Weights of a small mixture-of-experts language model, trained from scratch on English Wikipedia.
Size: 19 layers, 44.3M parameters.
Experts: 16 experts in each of 18 layers, 192 SwiGLU neurons an expert.
Training: a variant of Adam for the experts, 319M tokens, 4870 steps.
Below are experts of layer 9 (counted from 0) of a mixture-of-experts language model. Rows are named router (the router's row for the expert) and show model dimensions 0-191. Each number is 128 + 32 x the weight over its row's rms, rounded and kept within 0 to 255. Numbers have three digits each.
After each expert's rows: a language model's description of what the expert responds to. This comes from a sample of Wikipedia text that the model never trained on.

# expert 2
router:157120173182115114103115196146082146165092164106083074094088117129124096147159179113097145197150101146140098137104106131105126175076112137092109136111128123044155104138105115113150095136124177087100125162096122084153162137105067182137126090106101151151132095168125104105110131155114118177122156134103121141093054080116100142107062119138082101122151079071184110127157139122178083036194117174152104102109127094111091121143171162115103184109160072149159148108122085109191082191143099118145100083102084118088141138130104113140141139168113128107156118147058091135099103162122175156
Digits in years, scores and figures, plus table pipes after column headers like Pld, and name pieces in sports tables.

# expert 10
router:097136148104096144110075116154129134158129170145146162136094103064183088110166192108062072110124173065087152177114106166178162140076061111123107119051098079168145057150114092150147127095155152113150099112112081129130097108193099157136097125071130149080133108154090095113131128094103168148074143094105153087099135097094150088105105152105084117095183140083078162107072123168175139146130106127151136143091077089113141104160167166143075098125127131145104193129124197129153114145118076119101084117129125144097166169092096106139142190129132089091113151175163096162120115148114125120
Colons after infobox labels like Principal or Headquarters, common nouns like town, school, system, world, and name pieces like "land", "eb".

# expert 5
router:157106132113085141103106130150108146149091171104085182109099076129107162136156092081113088105128139125136122123086128149057118145094163174132080112148092088168129180132078101103150116139102140109121116086159129102147147090111133174128094128169109158093107123143120175084096088124104052147157125108141143124089150079131199104129080156050135131107141127158167167120075140132152111126180094085157171096119118148112103090171110124109078093104156070165094131114154123134118076092151151112104173083105105080154164063122081085154141180169105108083155166181198077164086161197118090174
Opening pieces of split words and names after of, was or to, such as con, s, T, Dec, plus table pipes.

# expert 8
router:141091155141095112103109120156091151139108160091100141188148132098108122111129156156081104154116136103149133163110135154130140074177115168108080093137145140112149089103099148182132149152050172092100124121140135138168162099157141056142086154103109083099071088171087088167121137162146096148132144084117132077085132127199173117116099156131141087115143136102117145159090083151145182112056151106160181190073108186115074104171147140099085093115127120134125184119115058108096065117134139125093056132079141105176175165156114087150156187154143099097130078145156097158070148122081095124
Periods in "p.m.", slashes, hyphens in ISBNs and stats, digits inside large numbers, word pieces like "ing", "reat", "art".

# expert 12
router:128109163106108178091099153158112126077078122115142113111143112120125104110127120089133119153146083162150120101077130180142169093111108150136121088170178097095221093173168113153163090132064154103087115198133126181138152087100164180142091133180094105097146129132127203108098088107136102151137081108108172118118118124115162121141111164109081178101143109128136149126151182146163041143151081170142143057110107176100179100179147080065151111143127079145119127108112140084140196123093120104111119116111112100133092096187077127141155069175093146125161189189135135153091152114116144096
Commas and spaces in table cells, linking verbs like is, was, began, located, and name fragments in election and fight tables.

# expert 4
router:099117151117140065112134133159120182153117146105118158152216145059099122174156094077092159153107138125150136168105083068185112095076114140103153085168142109119157129161137122116106101131076084112129112100106098124162171123000120142121117142118085126076124091142143094170101113056139134133152102102136161144089093145119088103098102146136110153087118140136133134095142144171106171111095115164157150102152081141135098097121163077110154054127131156138109140135167133127083087199127097120121160111197109105099151125057094147124162125131070104151210132112069125075152137162108150084
Prepositions such as on, from, by, in, between, and first pipes or == opening tables and sections after headings.

# expert 3
router:096170057159152132210133118022152111102180138158140099119140183154119176118060112133146142115136130109098127094163176122100114161177159121177161187109111143119105118114163139095111172147168136180159162115127155126127114165114148105080144122111114134160141140097164108165186147148157118079143128126157086152151131159137122134143183090167134154204096137151109129152144097135108116134117134100084138132141179120152130165122109139154138151184119148069149098188105153146111160129138124176134148142180137195125137114138161161057038090087158200188065112093126149094145136129206139147
Periods, semicolons, line breaks and section markers such as == that close sentences, list items or infobox lines before a new heading.

# expert 9
router:136127158178104090112109113146146134155131093116141154096128107148126115140148095068140140114129135131143117133098095139173196093106102131116092152119047053156076111159106202108167141109144147109106116179177106193093119084119153131148104150191120118130117178145110147125113102072106136158111149124151182120145150119123068105079161162146160139086155120092142071120109183162176100193158159083121096087104155108117144144133116097149092107161103177161116145084138120109177138069148109095068102205155125116124137157079162127160151134150047098091117184117049065175135093088118166101
Tokens inside sports and chart tables such as digits, ENG and position, plus capital-letter word starts like O, I, A.

# expert 0
router:138128152090127150099096134163089193169111110126125135114064076127149131125141164110167160086162110162176078144116096100144111099122088176123105127075077114069152187085094055138184122127122053104112125174163144147108156088179119135180148091091176136139140182166111132127107209103132139151128117132133116066078117190134129205067097141113040059110158159150186084098118144089141166092149147109121189177125096149121095085120147134127104117121149121133134118099193149105152111142122092117134113093096125113075124112197159112132141140134114107098153113146148134102089107155103151164
Table cell separators, list dashes, commas and "and" in running lists, plus mid-word pieces in names and prose, like "s", "ated", "at".

# expert 14
router:127127164100078108102117166154070134172138151164122140163057094124161110208157085138144114045123067149172091178122111107159131094102090106087137094120105171111180141147084089091121129119088143112095119141123156099119124152116104156075113172112124180128104092107097156122146105110091190138137100165076120094122105190093153113145115167101096117109177111147142213061131125078139079125136133230164162142087095154116169091109112174177164153085129103178112128082188132135138160106129068126109113109134100135084085105131112097146144076173134113096129144149113135144160141164081110100
Lowercase "d" of "date" after Release, digits in years, percentages and unit numbers, and field values like Region, plus "owever", Cup, District.

# expert 1
router:125104185116107148111120106160136194130132153151113055109169084092039131150159135127099190131169109179178135168130074143156105137081131127097130117162157153121093169165110084094129097136093129098137065170151106105157133108125139083139099139127069159114170097143134162127084094123053156177143112148121154117070101059169107135154108169135085088117149074081152162103075154172128118124125129163119149094109136100073085058152160134098115114075166132112147170115164194102168121155094088109133131113056148138125086131111079097153153174154101100098172167123076111161114100122100160110
The preposition with after a comma, plus mid-word suffixes like ing, ives, at and spaces before numbers in score tables.

# expert 7
router:138101127120136114121113148132101131115118128102094159083130123116174086112126158093172174163071173095109154094094161102191130135121197166102100107183114105135144159183105181178126062122142080111112106144154116164101055119169062171175177135138183123140102099164110164124114069104103112103129161132099178149154108140113186191123130125102169080115138086106081145130152153144105133107185082115099121104130128119100167140143194150079066086157140085123192140156050117119134114164144145080147106133137183095132183187094056124150128116119111123122114150126064122160104074167154123126
Colons after infobox field names like Type: and Citizenship:, plus first pieces of names and words such as Th, J, includ.

# expert 13
router:161084158113098104099053122146137167187105156126090146149097132118146104169174177102072112106152171143173162149101104151169094113126096158111108124176123114159182111136111135113091064118143183098110123135110134110132123108113116119173180146056109108114095096112122090100126154048163139118085102104126127116097178111163153056123099170106099092106120150104147094140133138104170186106187095166173092183120086125146088119156158100143074149043168148203077145113135118130120117148148110110055136121156128069135153148110152150149164194136123098149122165172177139145090116183106101075
Pipes and |--- in climate and sports tables, month headers like Dec, and inner word pieces such as unn, ct.

# expert 6
router:160106145098102166099123142137105131128074120076183170188077108137150104125137149152113098131107177151134164156059132132119146100118073138090111102131124143126083109079088124183126113120124098090140155148108109143138137076131153139185070156150070076083100146176079113086148169139089185125146091161126175143147110097116142108131123134073105100121146074095101149117119117209170086152051095191147138079148126177110179134147161117125119138131094067174124132092101121058124114119152083138112080166091067163086158127145132086142123156156087111107139176148106063116136200182102130145
Closing quotes and commas in title lists, colons after infobox fields like Spouse, numbers in birth dates and ranked result rows.

# expert 11
router:164178136087123124109098186139148157156112139100070163138107106127119100090164189114177148128091117151188130166107133163139087128120105119105113107115153106162173100131135174107136110118100127096117097093183083149136149127179123086107131078205148154128113160121107203045084115182090097129083130109055095114136160115177167133097118108121125094114133081117120158097109120094118107071167188034144154153090066130143098131145139114126116127092199183139105097121144069130121085116113137078103116090084171080088152143187069116158154165148101097121146150173152123117113130139133072087
Bullet points in infobox area lists like • Total, and accented letters in Central European names such as š, ř.

# expert 15
router:145113026113186109173214116095126098090128100126157107122144165123145123132077101175147083173124117108104103136172125092101130143139125092124180143154152163134116167126130108144110173094137098188117152086111124117101101158125120125114181151153155107108144120121167131120142111136147155105097132162160114133200135105088083118149163077132185158140114172130134082105132144087093165143088135136131091138169186124138153130081097109099159152148131153087106137134125113155122153078122170178188123124184125151184080130117166191092106100055142231186043105097141158133164075069157130136
Of, in, to, by inside official titles and taxonomy lines, such as Minister of Finance and mollusk in the family.